Weights of a small mixture-of-experts language model, trained from scratch on English Wikipedia.
Size: 12 layers, width 384, vocabulary 32768, 38.2M parameters.
Experts: 48 experts in each of 12 layers, 32 SwiGLU neurons an expert, 8 picks a token, a softmax router, a shared expert of 128 neurons.
Below are experts of layer 5 (counted from 0) of a mixture-of-experts language model. Rows are named router (the router's row for the expert) and show model dimensions 128-191. Each number is 128 + 24 x the weight over its row's rms, rounded and kept within 0 to 255.
Before each expert's rows: "raises" lists some tokens whose logits its average output raises strongly, later layers aside. This comes from a sample of Wikipedia text that the model never trained on.

# expert 41
raises: ",", " and", " they", " between", " for", " on"
router [180  75 127 145 148 111 139 198 117 154 124 157  94 102  83 166 124 103 166 126 154 122 151 125 123 107 104 117 156 122 149  84 130 157 115 103 159 146  89 129 162 105 135 161 102 142 104 154 129 115 150 120 117 125 112 112 101 118 143 163 165  89 169 136]

# expert 19
raises: " and", ",", " (", " |", ".", " to"
router [145 116 103 135 134 108 130 135 144 118 129  95 141 124 106 143 144 122 111 142  90 124 129 147  96 157 141 132 123 137 103 151 160 140 154 160 161  92 108 119 149 135  75 137 162 130 135 114 165 112 133 154 138 154 128 140 141 174  93 139 155 134 150 125]

# expert 25
raises: " ", " the", " her", ",", " his", " their"
router [158 135 143 115 139 165 110 106 122 135 143  92 103 103 160 101 100 128 108 137 146 137 141 127  83 116 123  95 105 173 100 105 131 108 128 120 145 144 149 116 115 157 110 119  88 134 145  88  91 142 107 128  88  98 187 173 147  81 141 147 143 131  60 124]

# expert 18
raises: " was", " in", " ", " with", " on", " and"
router [ 97 150 170 137 110  84 144 116  88 124 147 133 134 167 126  83  89 160  77  81 109 123 113  81 132 106 115 104 157  99 129 112 158 121 118 105 110 146 141 127 163 145 101 127 133  91 162 128 142 124 105 137 141 146 115 169 138 144 159 165 164 136 136 142]

# expert 45
raises: "f", "w", "of", "ire", "g", "ly"
router [133 106 111 137 150 125 156 186 124 145 121 119  89 173  96 150 157 139 120 142 128 179 141 128 159 124 172  97 133 138 131 131 120 107 146 142 109 145 133 127 167  86 146 141 111 125 105  74 116 140 127 130  99 159 198 123  84 170  88 140 151 113 121 138]

# expert 20
raises: ".\n\n", ".", "\n\n", ",", ":\n", ".\n"
router [135  99 119 108 124 129 164 136 117 141 135 117  78 160 113 143  94 107 194 104 106 128 102 134 123 115 111 105 148 109 156 109 176 164 146  65 132 172 102 117 160 116 137 157 124 137 162 113  95 124 114  96 132 156 120 181 126 136 152 135 162 100 163  68]

# expert 47
raises: " the", " its", " a", " in", " by", " their"
router [101 125 106 136 119  97 149 108 137  97 162 132 164  90 157 133 151 116 122 108 118 151 165 104 111 124 108 168 126 155 168 106 141 174 136 110 127 139 146 121 151 177 124 149 122 184 115 124 128 111 126 143 135  69 125  75 118 122 120  96 119 127 145 115]

# expert 10
raises: " ", " (", "–"
router [103 153 129 143 104 172 133 112 172 115  81 175 127 118 122 101 125 109 149  98 170 102 154  81  99 141 139 163 126 126 148 153 139 132 149 123  90  82  93 112  93 136 120  96 143 105 105 100 110 111 113 102 127 126 116 150 157 193 135  93 127 133 100 112]

# expert 3
raises: " was", " is", " has", " took", " takes", " does"
router [ 83 146 100 174 146 128 140 122  99 101 134 139 141 123 110 107  81 107 118 160 175 157 124 122 125 107 137 130 137 106 154 120 132 116 111 111 108 152 127 111 161 128 149 165 140 187 141 133 123 106 159 146 122 106 111 140 133 100 131 108 142  95 117 146]

# expert 1
raises: " and", " of", " for"
router [111 145 116 138 110 143 147 131  95 129  84  87 126 123 120 132 160  94 101 120  87  94 125 128 156 154 138 110 136 115 118 102 103  92 122 127 112 109 144 139  89 124 135 129 120 133 116 142 142 116 107 158 150  72 162 101 151 140 121 122 146 117 167 128]

# expert 32
raises: "19", "5", "1", "18", "20", "6"
router [ 83 147 137 167 112 104 121  95 104 113 137 107 131 139 110 130 111 168 119 159 109 149 155 106 106 169 154 132 148 123 113 172  95 131 148 103 144 149 120 133  96 107 116 141 144 153 179 108 169 133 123  94 114 123  98  94 100 118 182 157 162 128 166 134]

# expert 13
raises: "-", ".", ","
router [169 100 148 145 126 121 130 129 142 118 109 159 169 137 132 154 163  87 142 135 180 128 130 129 142 100 132 114 107 125 123 145 122 130 118 182 105 155  99 131 107  86 122 102 117  81 125 177 134 131 145 121  98 124  90 123  78 133 108 203  92  87 117 163]

# expert 39
raises: " ", " a", " the", " with"
router [162 122 158 167 159 102 116 130 114 113 127 151 109 142 126 158 107 154 130 122 112 146  78 145 121 105 134 134 114 115 104 127 175  69 125 165 105 130 112 128 109 140 146 156 162 146 155 130 156 138 109 112 128  94 137 130 132 126 121 118 113 188 110 132]

# expert 36
raises: ",", ".\n\n", ".", " of", "\n\n", ".\n"
router [108 137 104 120 115 112 107 127 130 110 103 159 100 163 119 139 131 134 133 150  76 142 148 130 127 165 170  99 130 119 142 120 139 146 135 170 126 120  66 175 125 132 138 152 141 120 125  88  97 136  93 126 125  92 193  99 181 126 140 102 166 148  80 113]

# expert 35
raises: " by", ",", " in", ".\n\n", ".", " of"
router [109 127 121 148 131 134 119 124 110  94  93 152 128 140 182 129 134 128  91 120 157 107  99 144 171 169 107 119 153 129 139 132 140 154 131 133 122 125 169 126 108 112 132 172 109 120 129  88 148  68  88 155 118 136 158  77 128 118 115  64  58 117 142 140]

# expert 7
raises: " and", " of", " in", " by", " on"
router [134  76 149  94 117 114 147 169 157 158 164 145  93 134  94 147 166 155 152 145  85 130 148 147 138 130 138 112 131 133 123 145 145 147 125 148 124 116  88  86 182 163 106 102 108 129 126 151 156 113 129  94 133 108 151 126 127 106  96 125 168 134 150  72]

# expert 46
raises: " a", " the", " an", " more"
router [136 136 122 116  87  79 123 108  94 107 113 180 122  79 184 150 118 142  81 116  89 121 163 128 113 138 109 131 124 106 129 119  89 185 114 146 144 136 134  90 113 129 135 152 113  88 141  95 148 122 132 163 126 115  91 117 134 101 134 129 137 130  97 165]

# expert 42
raises: " the", " at", " by", " this", ",", "\n\n"
router [123 121 116 105 146 113 161 123 116 141 121 112 165  83 173 101 119 108 123 113 170 140 137 100 120 133 140 108 151 120 160 149 102 126 149 104 121 155 133 152 100 182 132 122 104 161 116 126 143 119 122 133 123 131 170  96 132  87 147 160 133 112 177 123]

# expert 14
raises: " ", " in", " the"
router [106 127 142 162 156  86  95 113 112 159 155 135 165 117 112  88 116 121 109 122 125 119 114 126 139  76 124 160  79  74 109 112  86 147  91  82 152 118 179  97 103 151 111 149 159 155 170 160 122 136 133 145 152 113 108 154 123 144 148 163 132 130 114 132]

# expert 8
raises: ".", " and", ",", ".\n\n", "'s", "-"
router [125 106 132 117  95 163 107 156 153 141 146 167 130 139 125 133 139 166 144 164 169 130 116 125 120 112 160 146 127 155 121 171  91 151 133 138 152 115  91 112 146 108 136 147 141  86  98 118 114 117 155  99  93 164 130 144 136 117  97 135 124 143 154 106]

# expert 16
raises: " same", " place", " result"
router [115 126 123  94 121 153 151  93 117 109 108 120 161 117 120 109 116 122 120 152 116 108 134 119 129 128 151 142 140 145  85 102 104  93 141 125 127 139 143 138 124 109 145 116 115 144 121 170 148 166 155 173  96 179 120 131 144 102 156 147 122 157 153 100]

# expert 9
raises: ",", " and", "-", ".", ";", "/"
router [123 154 129 136 133 166 149 181 148 122 124 122 117 132 165 145 155 137 129 113 113 111 146 108 163 141 123 135 147 123 114 111 116 104 108 105 107 172 171 136 111 125 120 137  83 135  90 104 141 140 106 128 135 130 178 121 124 115 124 141 113 140 112 129]

# expert 34
raises: "i", "ul", "ant", "ain", "ay", "ah"
router [173 128 149 149 125 102 149 154 115 131 114 147 119  62  98 133 143 117 146 166 169 132 138 104 117 144  87 115 136 127 148 117 128 118 149  87 165 174 120 152 136 179 161 129 133 136 120 126 154 111 125 129 143 123  95 132  95 118 138 107 118 128 153 135]

# expert 15
raises: " has", " lives", " was", " is", " plays", " appeared"
router [138 155 137 104  98 118  99 158 148 127 106 130 147  87 117 132 149 116 119  95 116 152 167 151 125 181  98 184 167 149 109 125 105 172  97  92 111 127 142 123 144 110 123  97 162 100 113 149 135 131 121 123 132 169 100 161 130 179 144 134  88 151 159 142]